python train.py --balance_bias=false --vocab_size=32768 --optimizer="muon_variant" --lr=0.00764 --batch_tokens=65536 --train_tokens=524800000 --dataset="wikipedia_en"
Below are experts of layer 4 (counted from 0) of a mixture-of-experts language model. Rows are named gate (a neuron's input weights, with its number), up (a neuron's input weights, with its number), down (a neuron's output weights, with its number) and show model dimensions 0-191. Each number is 500 + 40 x the weight over its row's rms, rounded and kept within 0 to 999. Numbers have three digits each.
Before each expert's rows: a language model's description of what the expert responds to; "comes before" lists some tokens at least twice as common just after its tokens as in all text. This comes from a sample of Wikipedia text that the model never trained on. Tokens count by the router's weight.

# expert 60
Pipe characters between header or row cells in wiki tables, e.g. "Result | GP", "Set 4 | Set 5", plus some colons and semicolons.
comes before: " ", " %", " Votes", " Team", " Apps", " Year"
gate1:485503538441500460509533391546442504578533516551504467481449478498514509628500483458539552465502455552511498462522555481532462508481484501492541462469481465457522455506460521497534489493490537547521487550477493486557506544561537467530427450446557499565437505452492507423480500456494520504488493518487582472509493459448534490548585417588526524454463516540555559491551481526583561469477516466520545442522493498466525567535483510472505492398474441556521491447521523492491502528482461478492413533495546536564517517437563504505528510494495488505495392599510486523478516535499565513
up1:465440500515538500491540510448512481470553435518446460453495518497605465600489488454576537467492493489410458453578507504498497451522511488533506500519419473498435484506468526494547503454518576527438489496533496425484542473503483472458536411480528472526452453483478448494506528487518519512493427508534568490447513519421484513475498511526488537501441492568430617515552452467511433517484548516555496474452420513520557513449474484510497513521522524497479523531546554507513528505510433436478452615523505541476513522427562562553480532516477516487501519501495406518471435540514525450
down1:448479466549479476592489527510510423446530501441549488494508447520466525519434419520465444446442521509478558467530506487463473424412533464518495516478554486495498480485516545439538506493562472517542564558517491524530518470527496447569444492471441518473573486509505528511446545500524457557480544458545567501481579530493452538529482533541524513482508417501450534555455467523501413545516441570530546508536481579539517466483418463497571493478455536443515587483405524547455549530478492499489471534553541555526533461510540482509455451481533554540495527531439512485499491509440536506

# expert 22
Standalone numbers, mostly 10–30, for ages, records, counts and ordinals in sports and biographies, such as 20th, 21–11, 15.
comes before: ".", " |", "–", ",", "th", "°"
gate1:464436489486480495569469519502477541542524487478477504461465505481482481434545491533542503565505480506531486495488547452557467442523428557467509505473489486465371501488507462534503473535541489502425505428516550486518482528552496559549443472442544565497482507496472504516484495444474459497460532605426470516556455495413530494518430466487521513555534532480472481479476559549493435541497495527488506563446529545467529603456470520498517398609469485439522496532539538446414510489523459474505501458530454458478508531504491443511538527490484576463490498532446423481494482539597456486
up1:425485495486480567515536521502478554437539485470453542560512525547492533469472533470569454534477523450492503564608501423455488526567493547476508499448447527555458511482527469522533509450559477490500463557484385462524534442527478598523479462463540485492547451525419492486449518432500446519481528497545518519492521432455491504459457502426508480524545456450509469443524539471483552500501492470510560505481502488468512470470507532526460522546481570512511551559363510492509447519486461463481591540499439465502517482565475507574528538479449566532517518527416478481520455513544482492
down1:513475529452540475538474511528545472458495477531492499590597497502465526535491498563467411452453497541532540537540495429556464545526480507574547519520476506550570477477469536485570500485520491515523569570504524502515456523459452492471493467570439563497446510388510543556501492552589509448522521421569497514462498467480452563488537513474436582473480515546490525502509471526494506458427510499502552502568480454566502518510487436528503492449474452501425503451531490482535504527521515494437479448432512452452572478413533493512503431482493418511460541466514494487556532477451493539

# expert 2
Space tokens that come right before a number, mostly day or year in dates and birth fields, such as "born 1965", "Date of birth: 27".
comes before: "201", "200", "202", "199", "198", "1"
gate4:514526509497458445502541513490457527512497468496502453528485552551471521545505537496546551412427510493447431489466497489499466491533494495499503532489449526429541598580475477503518460515472479476475534572592466497521511542417510496529484437507494501520485491548455479446496529493534504540493492478539500565516568482539551422462480420470532413463509526502458507485557468451420541503490538463503460591501530536467490508513450506564468611501527573507481524481504479549467479472517547549612469473518479542534514546442577529495540481551470432530454568498580548523511463536508573507
up4:495507470533502505552486540431523408434460467513543501515522497464517482517591490556552589518541518518470539495534482510468425588570525450504548475566508536477498459531408505498486523529480574500466476518568465494537547422490451502502495592506491496540533579490532467503523442503522512551525475562544429525411409496525500417538527462502520563465598448525469555528496500467483485478499547439467513486521523529531487491487480547514480530483480503560530576487540568537468423490489515533487464503459553475522520543500517443476449538433484530417526473444507507522492531478477439521
down4:549458431475495454514443514479502578424496495497428533492574469519495519553493568479560495554478507498493476432456544509490499579453521496467403477477471500548547473505547491504456461505490518475455521516465534476554514563478432468496532541482485504481504530567521521487573498444538542498572523394505483465494488525530423524532526525543544497527533522481544476523468381484472545496538477470475460441514490495540464438414485502447471481478459493502533487553522489528499490481518445430475506596449549541529509436538546484510451533534538527550483519474530455507515636417474467531

# expert 62
The word "as" in role or comparison phrases, such as "season as general manager", plus connectives such as However, because, "In addition".
comes before: " a", " the", " well", " of", " he", " an"
gate0:461540545414512576512489495507482519530483534541510528511535530528549495550478484503477452466491527552519465527494464454486507442492586508491488466565562517469498482511516494508494525503438427521486560551488388444421500544461519458535467488428471520512402501506509482463523588466556480513475486504432521456524566541521471434526527524542528499492459542529483591533506487469528416440452456521487460540529469519505532488488550518454488465548465417494519474494536499472564571466559530546561479453568483529517565524440503530529483443458519486529450466519478454480608555420491540461
up0:542472531502484443454425535452517496542506465448476496440510535524438498501469516459482547553538544442511543526536500491550525560562436568520525595486484458535531533445502522502482505492500539464470478452521599522532506419541575522485537500546481470486580529507513488551520444527592531434475531513499453573507499460519493537495513466480512522452501436449495456503468539508493547569535522461429516448436551486466482476533425544516552467483527580494455550510537494525495464504464465496410506562418539466490482534545482459524565512513519571449504528442581483484430441552504515519
down0:474446511507468470517524438469525569535486521438511494537496456521552446495554493441463489437587479495573485563479469529502557424464441530484471510476544473427475518481594541569537551551446481483474505557592485576525524465546493500511567416541518463471544451521551507498526546505472509471533555571456467475488525489500436419533542495466541458470552583527471499432518461494479507516548533483543601411492506506500505520523539491502570504489505542501522356456471492465507455540511516514478516525540520459536509511556498496546437478514498545483463475511527493506513506536474444503

# expert 63
Digits and number pieces in statistics tables, especially decimal places of percentages, vote shares, turnouts, and populations, e.g. 44.5, 51.3.
comes before: " |", "%", " |\n", ".", ";", "–"
gate1:512534464518513491588458533487480491516554476452474495521485465495463561514542560461546503504525504593472529570500552552464532512550512554406520429551489504518476497465548488492446519510490540458482460507469488468534550482570490521503549497520513441434483474441429574486533520486457489503555416493464491486571538397448512527503462547519522517573512473440436513449488544531434502535565567555456480497498489524493524541516419530512529493496442553470586458549489532577495535466531481515489452493576502526534480449514400476519507535526512456540552527537449508408500492526503467562
up1:557517513511434517460548458503545563541393432493473522481472497570508464463492501552552455540487508501552418508515451498464494495496513545552464501467522497531509485546506511501521487442508440507587521540563461442545508541495555459453497453505516460532541546552480481498436459461469446511494483471562470524515418520527515426486439419497473571448540525521540482508494508400526486482464410571516516491485510462496533416504550475504508487517550512606513526454498556507510540487489539544485515492503506496479475565564550519612478511430421513462500522517492445502532464485451452426
down1:527532513482459529536463480510510488491540554486515528513467574479505532556514543527484496511399472511494539544502503525435480472540538546462536470513481475505519600499476456595596518515445493417444488484501574508530521469580471514565473530519542473459498492422493558444522487484491457383560542439496520483495497515508518609501493527459503542575443484474483562523498501555615530532484474498509507556521542483553537468563487526520444412465552449528491500511526524529557538480525447494546491526503477479511504511515461483585460520504544477550501502525492527493488526445472625527

# expert 53
Last digits of numbers and years in tables and lists, plus table pipes and "including" before itemised counts.
comes before: ",", " |", ".", "–", " |\n", ";"
gate1:487491475503500448484470479430558454520452499527478469510586523489531472476490442517510526462556444502516491522524533460452541509567497499443456444528548481491432540466435488537522446538504459434512539482439494423533535396533460505547488472580466512520444506533440488517474489516448533489471446532460545577493594600551478511417521473570489491484448508513458502532566432489559486509528468563445475485505481495492508528560505567432575473492432532562444433488496523573519460474534563490526523449426517495513474537535466489490492503560494436458528481513534514513512521517547564517
up1:563568526533491476498493532547501432492469523501439466467511588510486507486610531518425529478518486469510510454535531569496446479461454507508525521542502570451496494549486470587519526520480525464441494538436507484514530463485533536514474531445617476460483495419465482469505543513479528530509570496605543540549456501495467485566517453551487528501534596465552446455442483528555438498440500473434484500495487448501516441493533542538527475505584529446481471563493521511452469463466471517509479473541429446474483439448458526480514498524551539535502481474547480506491495595521587468
down1:488510498578467475483516509503517471531472526564491520443535496483482507457521520555472570472486505560539527538461545572458461526511431555523513429473469537459530466510526531525449495514571522603566489503508469432524532574524545500557483483551549536452514489535550549500471519468491514494496430578493545503474446507574512490444542493501492564455550533508588424435466484480528513528551542537563505485458485502562424479485493430492591523474544464608505491585519509505469505555507518543505504467534466472555543451518481512492495465497514449456432425475536416500493529530450453461

# expert 17
The standalone space token before a number, mostly a year after a date, comma or preposition, as in "June 13, 2006" or "in 1893".
comes before: "201", "200", "202", "199", "198", "197"
gate5:449480508450484549535515488524418469464465572500509559495507578531490480468535481544487486518468455466505511541527489473557485523549580526501531437526533490553490473493571508538486592466400500545504465490524538489539499459483478505496530430534538537484491513530450521535482486445540469423488483422574511544491554503447522485471466538498468533518485505480465530531581487502437541450484538513445435492507465506515524527385580461530523457594414520471397548447500518507572540467490495476514521489452564487496482502458494549433442516554464564498562489468529522538507489589548484498
up5:468466483515457420528526487486511419491469479479527529465484454547494497473496463459484516525479568491492566498520543504548571439573472496466508425524488477535492532504628525534451537442525490551515454473465543538448554400517466524546542461500484471551537452495427499504447540478512520461517455451555502578541525543482561503585522540537468495532547528405439485525535486470469510509513552488435411518545490564460480536453556484567481514561419483480457506500513507472547464510491501433526509518458459508436524486504526454482530504451524506523601501478522479526489405538524530531
down5:505473484539476548470503530470444513520492574482527558433514503504538460471538482535473468477384491496496444518469426519473571586472542516497504554484525402477527507406516485482544510455489476476473452487531467527506534539517507488433484519447506452408445499579476463455498568484505440558511524510501535429523494502499499461428509506534466446499514514593520539534464508558497542483365545522534537505512530456457481459521454482444532453489521472537524441549513516535513494513538478511491579531614515540500405468552498553522523523502512514556539499549467461473537517539472472449

# expert 27
Copular and main verbs right after a noun-phrase subject in descriptive text, e.g. there are, is registered, would require, supports.
comes before: " a", " been", " not", " the", " also", " an"
gate1:508524564540557480570514493521456453491489539505538490492567526493506511542550498473509574506497534512482465499497579493472462404567479524566455508493513535475428586514399531517505469523465494502549524530514511553539455442476491505506413505453522492444494479534524524516526550565531404468440492603480498517438517519546555420590480513458491528504511487500492511447481454439503483483508457609513536507467426477529517442541543508467529532506523545540455496489543508492487581472440506492559494531551530516508456528469532567563420582490580528454515523538458508523523495512474484537
up1:569537496534486485563453479538523557459486504453526581473494442518536576545511507510510444470457504445581489575430528519489517449471406491512503565514529528508510495525500563491495415470465449533476540473539493520470462429483499472551424548469511613413465537577517551426472510435541400527506511501407444504475580515542498440491445495507491510522477495493569563487562469465501528520492436485502546453486517515449517528520458528479530539482555492518490443536432539481500496448495499483528477493507538504511517484480471527455455528442473491480524609492522477490558529499503442522
down1:496455535498508504560469500573453582498512504453542514446484513509583477439559482513510485539457471504504526484488488479475497498534506483516469460407521475500529506488476446506521432487599478468502527434488585557532499478506513471514501611557476508460502465507462485546471484492481450471511543483464505493520529529548505481589465558526566517485560498500476603525546525432437450580512514549505530451555528405491495521546561605595547495520483467486485467507497545595469493488464465458437478518451542479480524556525546489542465472511469486470569456570509546498525460454450530474

# expert 15
Heads of facility names like Stadium, Street, Park, Church, Avenue, plus infobox field labels like Home arena, Date, and coordinate symbols.
comes before: " |", "′", ":", "\n", " (", "°"
gate0:522449498512505484468451598519548481525455498567476524512577497472500523553488511571551566506567468482523557484494467553469479464563433437504557477506517433517512469553490563513541533544502504532502625569515462512502499567503543439591511512491522448508465609511497504469449483545422526479532496513453507510543521496434513540467505447485539508546423530546505513491541473473527472512477531464428493499566534504478481492509497445622518448473440483496499461494496532497474554545510530508546504457535444540477503551434479581458478518509487444475505478589559435532526492522519534502
up0:519491424522518492414483591512497479497489511528473456484564535517454547559497518509466526491541548495498539460485529548463488497561453494569499534460520508508479389479469486519519574543473476520388597534505544549513532526478517397545512512545506488495495584509543462497466541548455492526481487455459512513551479449479540546488556443499485493532442505495491521513529492516513475605523595506403538543575510499428500530527488452564541453531491489477588506466580508519557545540473447496505473531456493522497458478500482552445508513580473526501486462518593483474516463500502562478
down0:516549592456526560452518565520520529468483476491477576393501494466528500520509496513499505548443580466470523487535510460497464526564492515511514555486459517461478476554474503506547539460490437464524456508552563557484556438505485561477593498489505588530542531554468467533485545472483528449468400485488473473516513469492462477537491478470543495473511562516530548498522469431495453514564515395535547576424539559461449555530493400479417509508486531460462519472466483471547526491487551500432483528485473524442478465480509540496468435542568471522425524475548534465542504504513451488

# expert 0
The word "as" after verbs or phrases like such, known, well, served, plus than, like, became, be, form.
comes before: " a", " the", " well", " an", " of", " \""
gate0:554486537556481473468526532497475452624562465494475549595455544440505449498570467469574470492419500465513519544480501472532513579537509490499583492540489511433433547485534414474524472487468475467536510524505493578464444514468523503522470434533551457486501555498513451454542465496459486505490501555485535487498453494536504504496427560482480472501508540505545575559557505504511493500461437518543501567511520440446581493580506492490506531437479515458462472482452486479481464420560518513485525501542441527517551402451449503463494504564469444513507498484429531469409490502531494528
up0:496488419460545485525493575553509464554548495530428549513463527458537432526591467449612482505459488546488506505540502487497497556533505531490515494523472468471488561494493446482563495514516477404526520486476546528423539523441493476586479442470506483522554528522481482548458519451517499561528516469491545443509509446512513566440479470469523454526475617468572558557505535473502480570477508519561481525507478486440568549540505505431536522470487553437492418522450481496504465451566484494525519551524467531474488433438436474472548512472514458572544489530446529464442488545489514516
down0:490462596512472497481532431550504485488402495488531503561523497459530478523523525443519483467501532446574550489481491436520440523562544433467541477447413485490502440517470513539479484437505454471483466516512519546377550531466463481546539590479490493539526515485504478449513463510479492494589497428529496514518507579560450490469522519562498512473508458399454456520528534430573448437456452529498505488507463511476470489442525470553516447469525447502494474521498564463443493451498565500530495546494451481460577525541544440522521499489465502482520459586500478499551498537473587536

# expert 44
Periods ending a sentence, often after a year or noun, before The, He, It; also abbreviation and decimal periods.
comes before: " The", " He", " In", " It", " This", " She"
gate1:463450472421493543461589520484462473416528550445515454514493565506450477499514526486483518502508459447528500496501562485446597481543488510536450471520516537506506518438490475439542528546491475427459554431453486487464512481508436516509524536470517475564500458468463490467600463529528479534494524494537442506493521485570440468458534491532512494599483434553461517504513427496490523466546589511543410540460545542506538474521470508527480516534509528466439551494453503478429490511491454507472553488512540561513521542447465562481414519592510507577557422497491491597509515509474484519
up1:545559455531454470505511543545501473470465512497504490502513402541474559526507446511503490563523551521478451528484448528547435497488521515481559436464460468459396475543468550516450466463527538555448416500547513474474528427452548524499496487466526447444497538539560465566493434424495525483528519545479527495476483525504523447539497453494506530455544508471497532472475473510462458523445479442508547530498438439461520521496530566404497555426547476550572502453600472520524476485556530461522458576510440458522494467480531473494521493457459515405432504509577484481435537523489452513
down1:566442475573488515490495521522533429533417483486522501528438537527483435490578492495476509453412525538543519508428525502468488539515539433493463483467497523510484543436560399490461537510466476535566475497483535477462513550537503510519470456581538440469514519555446425526484533549556525473482465514482446437515483504478499500447460490457510458600549534495510607498519527485554548520482581543499532508540507546500518511471502571537527519558465490516496538537413476511441466542599510464552516494534447498485530482542539498543475554540518496581537555543491484570492436445488493516

# expert 41
Commas after names, places, dates and inside large numbers, as in "Manila, Philippines", "May 26, 2001", "38,792".
comes before: " ", " and", "000", " he", " which", " who"
gate0:542547463509487440495530462545522475514443531459514566517500602516507450509594446438483431561507438444478507493530494445467483442453557553563553511518507512542513462546470486476519499507443489542549481505519494420429459485522463559534391488561558502508450527542481463514494555415536398444464476456470526557467519430551511563452490531478457493522459570523571575551510451517492469488439530534564518534503486463551503553543469465488486474520498551507516522472470455449467552469544466444526470485492457505508508459544475526494447516451487502509556430516483482519441518497531488492
up0:532551501484436467495546470523521462460460544517463565523486544534448479528552487451501463536565450402485495518521471474489508458449574539583490608472549481512496463477422521521497511486452490516538522470494562435423468454521485506500409504541549552496409513540489460514491593469544472504457480458477519566530525494545532532490502504469409537589467526504528504558492528553521493494459535517588479522506542527501473511530423514470458429531491495483478553544501494518465586551496492462518457477485495501502535529595458565465533459493496490508533460452446404510494556514452485490
down0:520528486550469533497495529519538434459536475508462517511523539445482593462502492505437515497509482496499465554468450538524438551513481473549496474508458435481510434504466573472525520479543445555452571495494506517534592478483475443510529527443489496500626407535489472545528524463430469523498504475455480510438479495543420513496536552494567572530507436503599428451527491502447467558499483531501540404564473442459584501483502474567543449527549498455563489490519474471507495533524533488500543496492441474524536525467545437495448502525456462444501511474415456468473553522542483490

# expert 24
First three digits of a four-digit year, such as 201, 199, 185, after In, a month, a parenthesis or a dash.
comes before: "0", "4", "5", "9", "8", "6"
gate0:520508524481542449437518491464510479549537564544477431492581520495522492522495495510492435520490546428492453461509546426471544509540475466525539435445468472507506501532582461496486562466535559554494477495529431416461444463531509480494491494481444509482451458485385490503515514592455518501459486504480561482526538479524502467489457572588546537520526449452578482525476500521476499526519428534525555462542481513579556549562474564508518447447529529514554550508485458469466522449403464512494588527497490522565494593503441488507519511476457487510459484500506444509590487486490500550
up0:511479472495440498502521471495512404493465500524488473456454537495543521517495537433527545510541524495446520516479512548499560479502443505452427553544469532551510471532538541535524567576464384542519445540506461455446473463471485456496427534491487515596492538493461565477490499501473531462543471518488493489570542544403424467490424473524501489530518597494577496491513531560428491459527475518529519467433504495514457523534433496502485524581446618490521461476491440451485453494520465571478533450500434531507526484534513465461520541561452532469465479418458515464520462521500500509
down0:458451466510561501493472484450535539464466453476511508494532489475424494529522439508550579487555477484482491565530464554445480583586494425436490456476445591503517496502472538510518482490544419534559548504447510482476493544432465483476473440488442471517619578517578516515539470502474559504500525485526443505468442493500523491514588475489498515491505512479552438534574472577513478447450556482562514535466436496492523503485455519555500537448531560488485487498564508536496555560520544515459528524478487490476536475452510534492485524549537547516533510507579535502434546548564413487

# expert 14
Relative pronouns, conjunctions and subject pronouns that open a clause, such as that, which, but, he, it, often after a comma or period.
comes before: " was", " is", " he", " the", " it", " they"
gate0:396541552508534434510520548505539495532547471486477535486563452435562470463504460537553501521501437469489446496564545507429492504499528424507516530490484519555492544533495541557519498433510488497522496437517519468452484545605483478584414511511515481570523520483489554510499492426471443502468495487508461515500570532464537504467576441436529457578467478547479539585505430535469470495503470484598504544507510421506487508568480523471439467508408477485498468487512536485459499511535480576568555563523579568465524523467470498451477510486536494528522473523508460553469451529521517523
up0:480511538575496485434458539488516475507480422489473541537491526480550439456525528572539453470514482500498426526485559465449446487557513422473479460488560485531486493545527555496456434498539425439520521466523522502467516534524499503574477467470541529510513496560512499536469466428504445523502444449530473521560561487508495502423537522514523464504557586491472457464525345516432550529488519480538434460500532449482541469514518487452464439471528485492542495500501465560493534459474501474434527535483582545538560454500473543559473532472502481462537478467451532441454383468512495532
down0:563538464484549494577539488504475488558481530540542495443512447500524593459482517547559534505475480598499544534505535443541545535387501539547497486511434525550473539546478479505469460542511457546496476441495525509436485479555513468558498503575513508499612461441547487474463432503460494549550532474552427510478446547530505505526500531549490469519542473484493538475497481409484511536526511517460551464473528432509425528533511474472460577506458467517481477577561562472531509514464465561563469526477540474543516528441493521577464488508493523496460472431580540522497520524472428531

# expert 4
Leading space of numeric cells in sports statistics tables, right after a pipe, before values like 0, 16–25, 49.
comes before: "0", " |\n", "1", " |", "2", "3"
gate5:428410525490537494461485504547422409557546552530458509438501396514487555529483497493548488584528495390552485475496497543473456512506499461464527522463451538523500488499510460573562399511506461467542405476531495529515519498486461534479456462443482553535479449486429465448524516559511499504564531453476526465476571520486507474493473490446435528512529464402467514506468469530474484509529469494409545479444451520572479530579487550472522509509506516477509541498513500533485546496533455515517489532551464495525532472518446507522554495527537512510473467571566609517543476521557523515
up5:423436571483546471468499486523446403492571527550525480458503475493447545530441500551522500482475503478471496483474487550460482583498595441455521461395490536471481510549536476508490486506530471479481517518491447530482476480513517550433483454439521512495508464526497482513487524573478526469557476511470573427528547571424565471514446495426458497495459472454480497529491499491489503493464477488418507525477524529544467499525477566503503504490507524493531529461529495444477580505550526472566588459544516537508431510456457410559528516595528513542434529507486609517439473560468469487
down5:490565488531449426541509533457487511606538474436520429496505504523520520515511433503501504470512536486509557545476504527514522553532571547512558449524554466481509442524491532459470525557468431465442445536501465494499586516549511494497488503421477465458517430457497492455534540473442562451542469484463393495529504462507522514509500497531460472554505570447503489455460578569436496437554419590503479471484563474586420463491525450510561584532475476569485505522481511470498577480468529509447502461543526518476540467450483470457492524503541540483452436486541511473495475512482477486

# expert 9
Auxiliary and copular verbs after a subject, especially past narrative was/were/had and the following not, e.g. was not, did not, is.
comes before: " a", " been", " not", " be", " also", " used"
gate1:486442463507570580485463460444467466482517517562483489433411494537558515447481518459508514435533470473528449435468482522447521464463524429517443530530392517481480460507601462561554493457459535509513487456502527445537490437475548477475577482517487449484459518513466501468522520498462535541518423479556518532530486469527476469464436567488487489525421480513531522443446505517465424483479424569490556479498478492432458454464432485498508532511490431478544517524490459528484497497453479490519440504519477552548547499579472532460459569504467455523453458562536521562536554434496456502
up1:453494470523458435475555504552551535543451500471461476531497520531484411522471513473510450528508521537512563481512522486557542499570497438469532477444473460421494561528483555497395506522455456467452580504448447504446541515555462549425493517510541429505582545601528451535519489486533498454541613480504472443493449487545504517503486548431466469443473399491487429510444528450491521495549558528482514491472530520507564534495519522511553515497527522491466576531405513527491504515477499511462585522522446481476542481459536519514581437480482472482509486490451550503537477512500525516
down1:508559509480479532550472456526477460476480505534471549462429459499439544426564534507520465445518459551505511578535504535468508573592519496495481518513458559569536458523402500489519491509505498548463475515490546480549444440552531470492456494462439521511491559415496456509460467440518525507458459534467499556514533496503501483510494574583533513510422508507485531480489427545508441592514362508437520483473557475491499434542473541543456421473494548464508491486493508537505543539498513486532459476456515530509454482477506512493491544500561505492495526528423465472570592409536525501